Weights of a small mixture-of-experts language model, trained from scratch on English Wikipedia.
Training: a variant of Muon for the experts, 316M tokens.
Below are experts of layer 3 (counted from 0) of a mixture-of-experts language model. Rows are named down (a neuron's output weights, with its number) and show model dimensions 192-239. Each number is 128 + 24 x the weight over its row's rms, rounded and kept within 0 to 255. Numbers have three digits each.
Before each expert's rows: a language model's description of what the expert responds to. This comes from a sample of Wikipedia text that the model never trained on.

# expert 14
It responds to: Letter pairs right after a capitalized first letter in names and words, such as D-ur-ation, D-ur-kac, B-ih-ar, K-end-all, often in lists and tables.
down0:099123128127103107127125149152083117135132146130116155191098101085098128105121097087122127150129167158065143175099116131141132136115109117104130
down1:126120138154148056133143119132108170118124121133120120152106115118080101137113127102152130126133123121164123122118143133148137106113140162125150
down2:119115111129110096103150152140120103105116092128141116142134105125152094159155090175164137152103122134166123113139083125147102148117136153154144
down3:103120121117069138098107147107119123149162092146158125107098113110139109111108129152159113178112137135142122135105153132148130113112178129143110
down4:105161172131144103131108114133125064113143140127132136099136092099154139124111132089150157096144142143153122156105125147104126094179126120124122
down5:192119119118131111132135123095149197150122126127138152091100144120171113148162138098092120115132121116130150104118150187144115130130081131116156
down6:064143139129124121125163097151132122144109120100114152134090107136135113164139119128106128133154124135160126141075124138126133089146118134120125
down7:111169136128121087109125134110157124148100138081123148128127145094107119115124128110075159161131093121131132141101123183093162171142136143094120
down8:143101156215160082069107127121166145128125118109158128132123158098166152087127101142141119111168091130116149146129158125140118108158134061080132
down9:142124094112179083121135128121096142154088103121136120140133141138146168149131125112111148115096119088151114164129125115158114135098130157125094
down10:143152114110124097121097139163156142149115130110096154111128118142113103143139126099137148141135086174148064132121145113113154146126190112086121
down11:147121174166156141092137143118166099134151094127099128152116165121123099130111107136119111133115116128128121090105097118146144136083098087127108
down12:101104143103136137157137136087108142098101134125136116068121197113162160107096114110129118129107125140152128174152099117153141130120116155110129
down13:137156158081087096153133128152101087124131158107131110135119157119140094090115159108185131113124158131128141161123150100131167103159122110136136

# expert 5
It responds to: Closing parentheses, commas, quotes, table pipes, list dashes before Born:, and function words like the, of, and, then.
down0:154123128156108135164083090160140095172143066144139156121098112107087109127135150109087121124108162145155135164133126099084118147141115174118104
down1:165139149132133137122140129090168091149101116127125106091140105137087151138117110124155159144125134117141118129138149134128122158121133138167156
down2:119156143118131149134133127105091135149141113156090103126139135131156131143123104102162093098115172132154099136166149103101103160122116148143125
down3:122105141117111112125142112149102130148147159169144133149118124137100086128069141114123108162111141141138155096087089083082152104138133158124114
down4:141154147107132160163157152173087095109126187149140153106097080114147126103131132114148111068145098130167129142146149103104119132129124096113107
down5:128154102134156158153156129145118147084154135116131128140157093160150117144151153118077115156150137165147138105146111116137146185187141138108110
down6:114121100108140095147105127138140136121138140136139087154131090127122133128151128107142120113091136130133102128126116105110102066164112116117124
down7:133133182104149171119163136102156125097072129116121111149082143135144077129147085107186142111083084109164191142090171116124129137103151119146157
down8:138139090103155120142132084159139088162123128124148141134120093131143103123114149114120123146123109158120086121124132167134088114114111178118119
down9:147108173113133115126129157175100128147094125139129141131175136141120101136143120120131096105107112107115117143080113078118108116141127161144122
down10:079151144114168128133130143097133117123157111089129133120098115129096125137061120126132130078119138130153125124113132150114117134121146149146118
down11:142118159171109125122136104116129118119132133127143087141110124103177151111128132170119145107142157151108148154143156157116087102123120121074138
down12:143140107113100136122190084121109116137135119093108099133076121076116120133162157098113115091154142131147145110119138177095138121147116152130146
down13:107116133159137101121122130109114147150126101149158125136123120131155158090124105164143111130130143119146141105116100098128111077137142130118111

# expert 7
It responds to: Word-final pieces such as ent, est, et, ment, ic, often after t, as in talent(ed), interest, prokaryotic, Potter.
down0:170126159128115156107096102153113147127126157119142127137135143165137148118144152097109152123110159155119096139084129121143105086167155098157138
down1:122146099100135151133109134156106108175172140120132123130099134145093147131100135127156132161095142150124157101105113141146135148126142137126135
down2:144152147124150112146153101118093144131116123116137071130109146146167130139156100151130107127121119135109109132139137158132104081117127143118119
down3:120096094108135182175125113164120156148107124127111128103140149162161128093166126138109148112085124141122139120163102073097175104118122111136131
down4:124129107123106098117137104135129098104141118097131080153135175159104153108108144105123103136155162145140143111117125103113069133112134134119169
down5:123165122068113134086101147123150104149089124128150155059139121133112085107133117083074161118136172120081123129116126086100083118175113145119143
down6:144125056136130129095135108116149152141152122182124088144149161137095105129104109126136119129147177176156123108143176141118147139128117173172089
down7:118176123130143157136131111096131099146122123124117083123152127124141133147154120126086096116145103119114128149120100114153121137097144149152093
down8:148124172133108127108116159127111117141129178127108116141169142109107120135149128097102132094106089076118146108126094139109111127155130143125138
down9:119110163172165121154123078120109149091137138124142092126127132099132152132118113127110133172148134170102099143164103133117112106169070113121131
down10:146109092135133104154127144100106109149126145121108115120112117130116113132096118122158102151141121143127140111096145137114117156151129112114135
down11:115118163148144080084096155124142095133139112133142107171157145113106133133106128157149134143120137150162093117126125081129108152131147132170102
down12:120148149082144070141136088159113123137135105141139090107118195135145101105116128080142120151131166116118158130069130127164069131145122139124142
down13:121114152149119100148125133172132134126132119119113086137099131141094165124113148151103134129093093124099101136156126128191087105100159131144150

# expert 8
It responds to: Whole common nouns after articles or possessives, such as season, area, village, years, player, and endings completing words like top-ography and bi-ography.
down0:120152172150110139140089181161119122116093134109132147097158101103144165086130138108124152133106103167123132125106143132127101095108138156097151
down1:106084148139138130123147115104138157117127159128154151156127120128129133115162128094155141110085124135147111103181106119153119146163123170145088
down2:103145134100168114166128153165143101095149151142092133125133122132121163135182110139075138115135118162110091118137142136067100161118120151092100
down3:114147133139112130114131170127092159105154153121144099136107144111136150113118105124114204155094108106124139137134134159096164158111118114130103
down4:101148118108156094107116176115113130135155117093135114086146123079125125162111135135128146137149112125144114118128142134085146075152137115133130
down5:145107149136130139134120160110083132142121122145123152102150164111110093173129124116102158113113128137114138125136115123142107102155131146116108
down6:127174127144105139139137093113058143084136148105150132127158113101159129104116167123093153125142139111108109131139116110124083129105117098141121
down7:173094132131141106152119104129107131153166130103122145133151132100106136126124108134166121120130159092158124132097101123125105092127071092080152
down8:071091152147098101127123099143117133125120124188113109083150160090113170125108134153130176071102126095115155126148114086127136112127097096107096
down9:145166134126140113130145148135149129123105121144123158123116126143151139142144102177077155143153183139086121109105121107137169140126178061112134
down10:130104100106131115116113148162113153144141104136150151127127143122104162114102156159156120137150152156138129135116123155140088118135132140159076
down11:131070124155145156092142132131087145103141108162126119069162108131075139110079126128145150143135138120155153128093131115129110094129141104134115
down12:116126162145123124133139113130093072149169154143096132089113116141106079144161149166121128073116121086139155156140127132149108091101095151126133
down13:156180105111112126188173162168112129106150129123133083084146138110128083087111158112151144127139097114087083110124139100128085142145093179179168

# expert 12
It responds to: Plural -s and field names in infobox or list lines before a colon, such as Team-s:, Website:, Headquarters:; also is, also, he.
down0:139151131145152133120136143121085091114130150154133102126164105141128151127143091086130133180109133099144105154138112168137114075099132129152145
down1:130107110131150160133129103099130141097132146119144131147091150122084149119101115100144139105171135094139170151098100165123172145139143143097071
down2:115135139171173143142095134159118153122148145109097141166138117110124108143111126107101110122104144142130138127143090143147151144121122121177140
down3:125106091119134123175121139113111131124136124141145105092144153172098110132150147141132058090109112092154150127151123139123142162172120141137082
down4:171151152112149149103141134101190100116187119130143123114133144148153147109129116108131091124113121107118168108088135161119153110122147136108140
down5:145116136155085119080101132110112133153124150130095113101159122135127120090116110145099154184159135128095115125096129180103108146103128145137131
down6:124115094173121143144130072115137124152133101131124156143111106112124161137103142132098162106130161159125162125143136110123117150186144124154118
down7:131108121119127117114095085193082118123136107100097109121100116152138141141131103135116129139137126167163122138128144141154120093132119169104135
down8:098144093140165141177155125128091080117096172094115155111082122127178115118076109110131140144087087154138139147107124143154126109096142139124098
down9:154106119104177171145136156134118171159148164130138136124136125110126157122110069120128110162105133134123160102125127100116123152146118138131161
down10:163168097099137126122101138130152149084116129104132140136154103114131149124166094162096121139151150127145138139126106172129107165073118129141124
down11:144108134114083218156150115171133128133122110161127107170170122117155126122163146077134113106173156133117151150166118127111125119137160121128122
down12:112088122093114138139122121126131101187126114133131161122112177080146101145136155146143097154100110175152126104151121147094179119156110145112088
down13:155123136145124114170136109081124137127078168123152073158136140126118124126127133107114112109137142133100118117142140158171115135075155112116132

# expert 2
It responds to: Short capitalized pieces and abbreviations such as CHI, US, USA, II, Mc, SST in tables, plus word endings like Argent-ina, Def-ense, Jers-ey.
down0:119144125089099121141122170152124160115154121166128163129132143112100092079169117106156148180164135085153134136130108134148161074130126110152107
down1:126145113169127145098143126075107130113107138152092127124130130134101150157097155124092125180163071145200131132124125090112108120155127149090109
down2:145083090150104122074114175116129126113130118155125152133141169110172106123118161148115079097154090098139129128095138188109121192172154126136134
down3:166109128079082137143128130149146113173159128121142116166145105131113159134097173116097136146128167119109151143098146150106150125097108136151096
down4:135129113076142115077125123139124099121130112117154108146130165153163133173123089120100158146127128113149108103139117092107150132121155095110101
down5:109136128094119159158104138120190159153114134167068092170140116156190129133168112113134121127130109128150123122172098150112123112135155127129122
down6:147089094095138100107141103069154129150146103149113127158089123144134112104116130106148117193146115149147110130146092094121106143122123174137095
down7:123122112096095094137127105129103125075120103104080111114104116135113117150104124087172134161155104094093137126134124140114140113190158134137118
down8:149091113116105066130146160152143165137151136120138106117155139126151123114133150177144167122138139157127149119162122111154168101131089136119101
down9:090143118138105113166132114110127138143132139106083117116100146121157080117148183144152099135162135126122140140111133144119163076146123131140110
down10:115118122109172103117141124163125132188075117117112103135143145132127124172127124123095103107073128153120120100136096165136140142175113128164140
down11:112143120091163125122147145124066103121173152141150127094122122117122139110158158138134129169118108155085113116148158138108134095113124150145140
down12:091121104114099140131160114145133148129138115121138114154123133182121088107102147111122112102140104126111143138140131105126113104070166117136130
down13:122156149104145081167137094114106104074124122182148102122132130095173084125177113177099103111136167166134128125116142154125134106129076144108136

# expert 1
It responds to: Word-internal pieces after clusters like Ch, Cl, Sh, such as ick in Chicken, Clicking, Ricky, plus year digits and table pipes.
down0:113150161156113114103119123117137126120134105150127156139143134133123119125101144105093123131140093138165188093108112131164142121156078137157121
down1:120161116123101143128100165086167158129145129134145132156120173096118172144175138167128151138134156140124129181098121149096146126153147169141181
down2:141149110143135154105150150094108107152161117141085134106133156140166135072136160127166151119135145071125110120096104140111141159148107141152166
down3:150168153093146122107124145131127108116118134124157126103121139127100154173104144178105116135118186148115143154136126129157095113116119146130116
down4:169108139080140145100137131099093137150132065106150115148170143087101133138103126137079128152110140130159111108107154139107126105136118112102154
down5:163107097095089142161095089114101141119136141186116129101122111113152153096110094162128145150119143129193119130165137141123135105178108115153124
down6:146154131091144133116107106137069153139119112105100145125184128144135159137162081115091095124145145129115102141133142095168109103122093120140147
down7:131116066169120154170138155110104141117139119124141119107143102101143111137109127141168115091102153178147106098107121128132121157155131150087102
down8:090130076141088125089107095157123153100109125148174117107138152134148123124116148124133142136120141141145127085168125172163112131137139155130143
down9:136090107102123153111137130134134153180094120156133137143172132169120135076088139139140135078104119090132144090112118147084152110169105147092086
down10:122112138121127147154128111120137132099128116119149101124122107084173125114167125170154179111152149152127091161122201116127129107097114133125126
down11:163202151116138175105172140067130136145140133127100100117120185141132083157146157112146140086090062125144118138148135167115175163117103134115115
down12:132157118121128129179094125181134173150118107136169106076153104088139105130140092087101121156119139148133125133105128117104127184133156147148071
down13:110124153105138139119114104139145118118117158153162079098152128139147151121187152168123141094132152138139142139086102188118127161100095144101082

# expert 0
It responds to: Single digit tokens inside dates, years, coordinates, scores and table figures, such as 197'8', 8°'4'6′, 7.'5'7%.
down0:129170092102109143137134135127111116152177138103128129130114117118095166112147143144152141177119132125142128126136137136128153150113102168126100
down1:131098108140112127142111147135108134156109135155139128090160144134183161129160152163130148150149146148123181145098162062143151124120123156112133
down2:089169110132124165124105098130173079130138087134125121133152147168147125084164075137162152125141140101128090141131103128127096107138134117175104
down3:149132156123125124094138151158144145131104094165103078122107138139143101122097122139139133119109132076131143122187140140080124120142107077097104
down4:140136092127149124067109120103124148153154153139119165145135153139136142127135181153128122112124119110103156100145114118098096104154131185135151
down5:130141126103146176159093128132119145144124138151143129121145123173142166087143148114113140107114143138170111080106152146128102115117106089142137
down6:127148093104182113106154100076097129146101111158118108129148123123098067105154141170120164117150137140160136134144137130156113114130109116109145
down7:153161125162081150113169128121105150125126139133163083111133115104147108112166148177127100119117144140119133080106129194089135092105167169118144
down8:120134126137085144091124105111116117080136094108158102118118150125155160128119151117121093145132167140117104117120150174103135150113133128135146
down9:106136148153079118150118148124126172149160130177092128139132117116115089150119135124126147147154137121111129145115088148090134117122143134114105
down10:147129139135103107150133108104111125129123090164090133091133105126149177142145149104153099115145134111111149132138140100146171118144154129153117
down11:143122124125150115143135085147134112082131123107157099117111151151120097152107135116125094101157141130126144150129130109119144160137115135135156
down12:128153149132138146116122126079129150166117119140136128106109113156136103143122122151116123152156111152121164125112117094097131099135147149114127
down13:148087114135123101122077107136130153115100155120154133150134110137143148129100129164097172138114157126118141154152129163192078128138156122140136

# expert 15
It responds to: Pieces right after a lone initial D or similar, such as Dual, dance, plus year digits, table separators, and capitalized place starts.
down0:109081145155152107149108117097107156087135128137131090135126113087172132161150099141106145111154135139145143140126152083192114100123144125141122
down1:148159103103163079087115081120125145132134140152139107138152170120124106074093119141151108108101114100141121132154158136113133133125110153132114
down2:116122174135114144153100106175117149147102136129133115131155124110105159168162149091159092115145118115104065149145139085098158088124090106116155
down3:098160091134157122120121148089118103120081120150140137130159130127141160147119164143138073167126126120110101116099166142148182124138151097123133
down4:089093117158132117088152080156103138146145114145127145134113115122175114095146131137140115149134132160100164146099124167100102136115134121161120
down5:085103148127178087133112147170141134122135124105128108167105094111152117117143157111168131154163112147101089148107164154073109101114156143120137
down6:149157133126176145143160081156135090127138100145088138133168163128144125120120117141136134145134121145124118099118128115132086105118090132162165
down7:149113169111143109135152122119139139149089144101112135090117175120123138136148121143135131127109153127103123148129129117156093136116147096086126
down8:099128129166154181112065113132140105121141083118101136112150140116108139114120105140092141121108149114098110131116124186077140096098165138166143
down9:132104125156115145158111112102154141111176142113135059129129150112152149162135109156115125145066111122132129099168148139172149125110111124131151
down10:150132134160132083136119114151140104132095146098152109160129094111159149124092092125115138179116131131124174137149130106096141133127134148149155
down11:126119125091136130099108145087138104162113108109151148155172202074162113143127086103127124112118107105069085143098115146138118129126148115123092
down12:152119141169137154100158132123124060123151120088137154144104121148143109118142123140062157169152134118100098121139097140110091077132163137172119
down13:147120097105153112075097137095143127160159112152143150166104129098168151137108113123134128104098113177164140127115125088165108124133108130106108

# expert 13
It responds to: Middle fragments such as ab, or, ed, ied, ized, as in fabulous, fabricated, Afraid, unknown, higher, plus byte pieces of CJK characters.
down0:133113117115142113117179114113132140112141112153125129142152151125187072151148093139132081119202129174124150081120163135156079114133137121110114
down1:134088120143138125132102145121142135126125141137140077082126129134110156122112159132146131124145138137173118105108161179118106133153130121148146
down2:119105168123129171127135071165154107146113140122152146140115167137129158113141094153064125110082103135151136099155151157154107119121168123130117
down3:143117130138131112155114161156122105084175132152145154114122067123088103146141148115141125141145158162122099116129125124169097101098115162113115
down4:129140141151069151112147077147139098158089141124159141122107135125137184112136107123154096137121099125139151146115159140112162135128171111142130
down5:139126125104114116138097115143129086111137129119140141110081125133137067146088148128151122170152122107076137120146159148162117109117133150122158
down6:134171162128104097168130147154141136149109155107141153152135106097179163090140166136088141092143152138115095117093174157108123118116120120127135
down7:100097133168147117103149131147129166163135160154133135134158124108139148135160092117143043164126164191126110152131138164121142118128145090139152
down8:127180131127149140079115151111123121100066135151138141140153134147124150129097119095111117123169126138100124145130110121157129099101143123163121
down9:129084119146149136131132133071114133163128098156126116176151097115145195147144135093128139104101103120142158122121135184143110153168123113099133
down10:147125152137154152130135143112105127105116108107138151127107120094097120168103123109139112161149140119110118129130106124139141154145149126149173
down11:119111153104112109067134112088154107121118110138118092147134144157148094108181110128098122119125116097144160123136151165172123107132131138140132
down12:103102120094113114099139132091134117134088110088160137157139091157106121163116110105134132131124165145081130150165131107112158169149137098134146
down13:130101121168117151128107089141090141124118101113151146156108101103142142113100081157132094141144142110094152095153159134096106152141129152105166

# expert 3
It responds to: Suffixes and fragments right after a short onset like M, O, S (Olympe, Marysburg, Soldiers), past-tense ed endings, and month names.
down0:159099146111124105141110124175084161176094169106154083108151139154092119171155130146098102165095134114131132142115100137102117133114143114157113
down1:136166113098174091164112114119129147137175120127128113061133107124094137165134154151118105120090119057114121142139107144161100117142147122108106
down2:167136153129134088161142081117127129100120102162131132105134156163147148126117127123084105154145119111122159068136141100125145080160096140125112
down3:149162114143106147093141103110092139144129101179131087117133132149140110128119164074128074148167139107105130121160125156164132156154161130110122
down4:167122128136105156159121128137146147078084125139142155113165140139141107152146112129160147084084139148103139129165099160111114153111104106121110
down5:156146110149158072140135154075131122133122161103133138107132097112148163110103089139114122145152101125109132160077111102149137104111077113146126
down6:147142125168132096117099127111146158107116099107117081130152142132157082123141134107116141153124148125118104107110135132141121143144109165138114
down7:137092136137104151110105100125125145084129151142156118094137133105123110128091089106118151141133139149173089142138145127143158129142175151088192
down8:126138167064122099137101122132134122169131087119146130132120107120172144129169088078141121138132092126116104132116139153094085125114095119078132
down9:114155157104116129133146137143116126145161108135152134142129184131151143109131150143130122113188131127128148128158142121169075082151127143138139
down10:120105135087152154125154089097146156109152094126120107125149127116141128115125108135144128147134097177129118152144112144155098163115124108122130
down11:157152122126111120120087108115123118143114108145154147109135150145088097110112099144106136095135166121158111150173087160110104081146103119126145
down12:164117116127131143136144143149089142168145138102118157084078124097163121121143140122147088154118158163141166113147099135132122157140127130119158
down13:116128134109142111116139130112134132175130163052153163124103122134132123083124100099175120137119102140108159113130110141145092133115155142148113

# expert 9
It responds to: Word pieces following an initial V, H, or v, such as Vu(h), Vent(ures), Vers(ion), plus u, z, k inside words.
down0:140166131137118124136105097123154138120128096069170140119103117147108123091159124126133165151131119126141119104149130119115158124118153159136151
down1:116149145156091122081125103127135112155149087136137125155075120188150145111146120132077127181118106130132089095118112092120103147071095150110162
down2:167150154140149124133088148156167151141128102142126118151103101162147148169111167142111080153141136128080122115129138109164169125104098098175125
down3:156087114097164115123079134105152139153109095094151077128129148095149112158111127114126102142168109169094120168158130155119138137108134112102125
down4:142122128092145144158107105152109170095132109169149134117146141137143181146109131107148101060141125130172088147130132119147110113124158121135118
down5:126114120097173140127075126103122159130131136132135110157159082120134129194121116120130118149135137139131134110135096160089148086151093128150123
down6:092127151145111088128151122128131102105159134124146105143151145126151087082127117127128149125120143133107155105117132117106107103151096117178143
down7:146156154122090144140087131102094119135119163109091104173137088108163123129139109099127103163131121144122111170123087145121108160143143126154095
down8:084165095117117168108114099119134114155092080161136110116132124130095141126093141135146085165161123126116130117106128152106117114145175098092148
down9:165136116118112147132143145117125119117135075158138137127146118141133153104123104174166180119135103134130177173102144115092118096129167142143125
down10:133120109158156144119173136139151148139144124154141077097106117090115177105139115131108120150105105100117151117122156133171102130129141113126092
down11:134115137149141128143144095156139122102118141105100115126117157123101145128122098146081144131129083127142134151110159147110088123125085147127147
down12:071147155160125103152183109105106128104136159144114105107127147138126145137146128073094113150166108122147150148136158145171099140102138134131119
down13:129139119168142098086140135207103145152096133135125126136130108121162171184142113165127087126113148120118121158086119154076129134131097080083128

# expert 10
It responds to: Suffix pieces ending a word, such as -an in veteran, Cuban, Ocean, -us in Latin species names, -y, -ry; also where, during, with.
down0:117119120164175109094119144169124122149148138129088103156142089122157167156157137112115078135123116121093161129146123107151084162132124121129146
down1:118123138140130126151161135149089091142154138150137175145114080133116140132140105113134121110109117106157112102122157136128082129142181077113076
down2:128156133122143084152126123119125149153140143140150136139103081113108106094110102166116162144115148160095135095155149079136107103115109166104123
down3:149151149103104133140169156099166160133173134135155130157098109127063108159109139190136148114098165116137155131148159124136118169152133146138085
down4:155100135152181100159150143099138120140145121151113138134135132100127143091136163109143087132172101140113112118162145100169130190106132141123120
down5:134106121062143152138086141146137129091123122113095172110109112080129133143109116097167113176114123154140123122117121132162114093113130159132128
down6:114140121141134179136135100139092110127103132133125105152125150146126145137129117144193152149159164124121130119090152142114160117076133159143137
down7:113118134070146138148142139135138093162154142088144141183139156121091134162121105154119157142156144163107138075095179104158163136139120081119136
down8:129114166101128136150131170108098086160138146101096071097136089098120106129131099151119163094129123172123149146083159108090093120147077084185118
down9:120139083089127114117128150146136158143088113110151169133119126129159119146111122115139155091194101129133081156105160118135110126074129124166105
down10:134109172109141140141118150155143109146165149163121128129120104148140133114113142122121090126124136141106139119124140067137124118163102136138166
down11:117136117107178168073134127121128139143140115125143111076120121135124156119121122145130117143131117177120120088148131095130119113144148131102124
down12:113154136125154078075093138117057110108099162123124104114110136087138135105082102161136128104127103116174139125107115103121087122162149139101127
down13:146126166160102145105147162137133084078100080162096099109143102127144090083154117141121138149127118124138115104119113101153177116112158132140135

# expert 6
It responds to: Word-internal fragments after an opening consonant cluster, like epid-em-ic, misd-em-eanor, lawy-er, requ-ested, Kugay-ama; also qu and ag starts.
down0:105081170154127134104105136176120119170136121134120112098098133150077120171156131118110148105127113107109152124095139121153171084149095177126157
down1:166117099115177124114132108120149188124112114192103095122171138084154118111147111164197123143119103114156121146143160108129149140148113156151120
down2:137131135162145121113116176131129110107120134129136134125153115166151111125161106084122089164153148076124152139095080117126083153181120125070091
down3:151133119143097120127124125053127119159079118113083122138087076101119164110126089080097114162086148131126158091151112134102132108142141136126137
down4:130110139148092129115096125100128106135157113132162115110106127055136125153119117143154119146124164145106169122136130140119125149159149138075111
down5:132104161111112099184098098110147138108133116096181160113117117102132140106112140126101142119174127115103100131148143118158101126118155136132153
down6:173137166087118139140091124096110133139105147170097077105094121141163123110092092126143148111130096118142159127140124101089128100161054131140146
down7:121147158124146139131069119140113152100096149148188122186112146178166182105152147131136128140105131151027143149117134140115148092180090160147139
down8:122138133119126137137162115143154127146088115096106143127109115131150133155086133107139170166120111112107112141158149179134133161132070126129138
down9:134119123143121139139141128154110085123132133147144116123140132127151108117152119158104154149161136146100125135094122153108104141130109133098107
down10:116202130139158134113162165161140147115118128125113144089142138100136103115137135143102166111140162134135132118130123150131122108121111154135141
down11:109136122170128090147112144117122143107109180126128112120160162117148148138150153127127123119107152130064145130133149142125156165158130098139171
down12:153085105137172109071136103143087140137150143132174116141135105154147095130131111159154120164144090107140092103154160154096120127107150146134130
down13:122132144110124170150114143139144136118120124134135144123122143143136111138130136127103172142136140138129099148117116136149088188177106110122100

# expert 4
It responds to: Periods and other end marks closing a sentence or heading, such as ".", ")." and "==", plus line breaks before new sections.
down0:146124129113105100123176164105103137128153086082151068164118153157128112135130107146143132112137114138101141147156142111138125145129136178110109
down1:136107122114140138102122141096123134139138131117116155132114113095135116144117123092108139127102180117146114121131133143129138125150119131128129
down2:125122148115162114122086073117113134104102127128125125114126134159133143118119103099129114109098135113134122150106132106095071158190167144139140
down3:137108146148136097110124178127136088104143109109123151146118135130153096132089095140148102162114143141145094153095125104138163098138121170163088
down4:107135154185164159171136097099126123112180092118117104118127139080181141095137103119133137166124111093150110136144154127136126121149118130152099
down5:139147139079132108124111116122051173124117103092137114147156137137130150124164126124154115129144093154111150157126134155101093122140134127116127
down6:103155147092114085078128129130112122144126113112176107117154130165142120091140118085119129136169162122129082116114136120116111115125138114111153
down7:104150131149111136088113127125147116069139133132110189112097164134156136163135119112126104124121115117127164135159121133074127179107142138147127
down8:136128188071140169184171155141114141120114115145118089146143095089118117144115154118154141100146100124117105140141156134109145131106153132119097
down9:114143147081130104156154108142080131091113103127109139171126146112160144116158106138171125102137129096126132107115135159126132165130124109149119
down10:166129150090101117110101183140157135129149104114143183147118078141129071164157119087109134118104151096110130104113111147054113122130096109106115
down11:092139117105156154139122144143122182115118093068141142120136085130098168163122134140089135144110143133169134144139105126149080141167139147134086
down12:151116142136141129142147187059121134079123118138140104162115121114093097133082134157143123116137094150129120168137120126153089102104107117137130
down13:143133130130152182123103139106102104136124106120116114113132130152138122131113131129157131169139118147154146143129067130122163138161036134126109

# expert 11
It responds to: Inner or final pieces like o, al, ill, ol, especially after f or h, as in landfill, fulfill, fuel, revealed, too.
down0:114115137172152126151091130141114182146110109135107166123126105131113125089144112166125135109125097157115152125150107128126113138138095128115183
down1:101119123133144134132127149106116102161119103093165122156096089145137098136143139102110145142176128151077130150139120115147140123131108104134120
down2:120137125104177105156157097154148118105141136122192141121136106159093098124140110114135117160141169171147149149116133153097156157138130126145142
down3:126117165133165139133114121152135115092156101148148099191141111144111127107129202142110142164152107132144118146130119121138107107120114126107150
down4:104101143155077111104113126157118131105123091144119125138108143142133160115126115130120148146154160163101111170147121122112084091127134114137136
down5:136127133165141124130156149129116099150081165110110119149120134128113144135135156129121116157169146165123107092141164135170140132117127126125120
down6:147180163082131171150142137107109095122132147100222125123124115126146139120119114107137110124118083125140173135127124115098138142135162132169108
down7:085108136129131101136116134158075123123082122116126126148121133131128082172120119170093129122137158162119131095141108174132140109155125132138107
down8:094131095108170105144126155106155104146145138122115107173097140124156138133139117171124139155148116108114115143117136119159130100130104127094134
down9:117113151123111175145172114104123138130142139171145115110129116143115154129098122111135098118098148146135129114127110156102127173151147124164142
down10:098111145135183093075180159135145121082169147075118148160112106149104147119124128149111122121142095119096102110126092137112125135087066126108097
down11:104150116147130132161137109138068126149120152105156115150158137099135123152146183135125100154151117155142129132105080148101080134172120130112123
down12:147114092110124135125148138125101115133152091118168166119115178131158093158098115133136122148146141128132138169129140153139124144153092098137138
down13:130115156102134094090126123120129116136132114132121153112168113116168110130168122145111128168098123121172102095134114138164169132101157179175118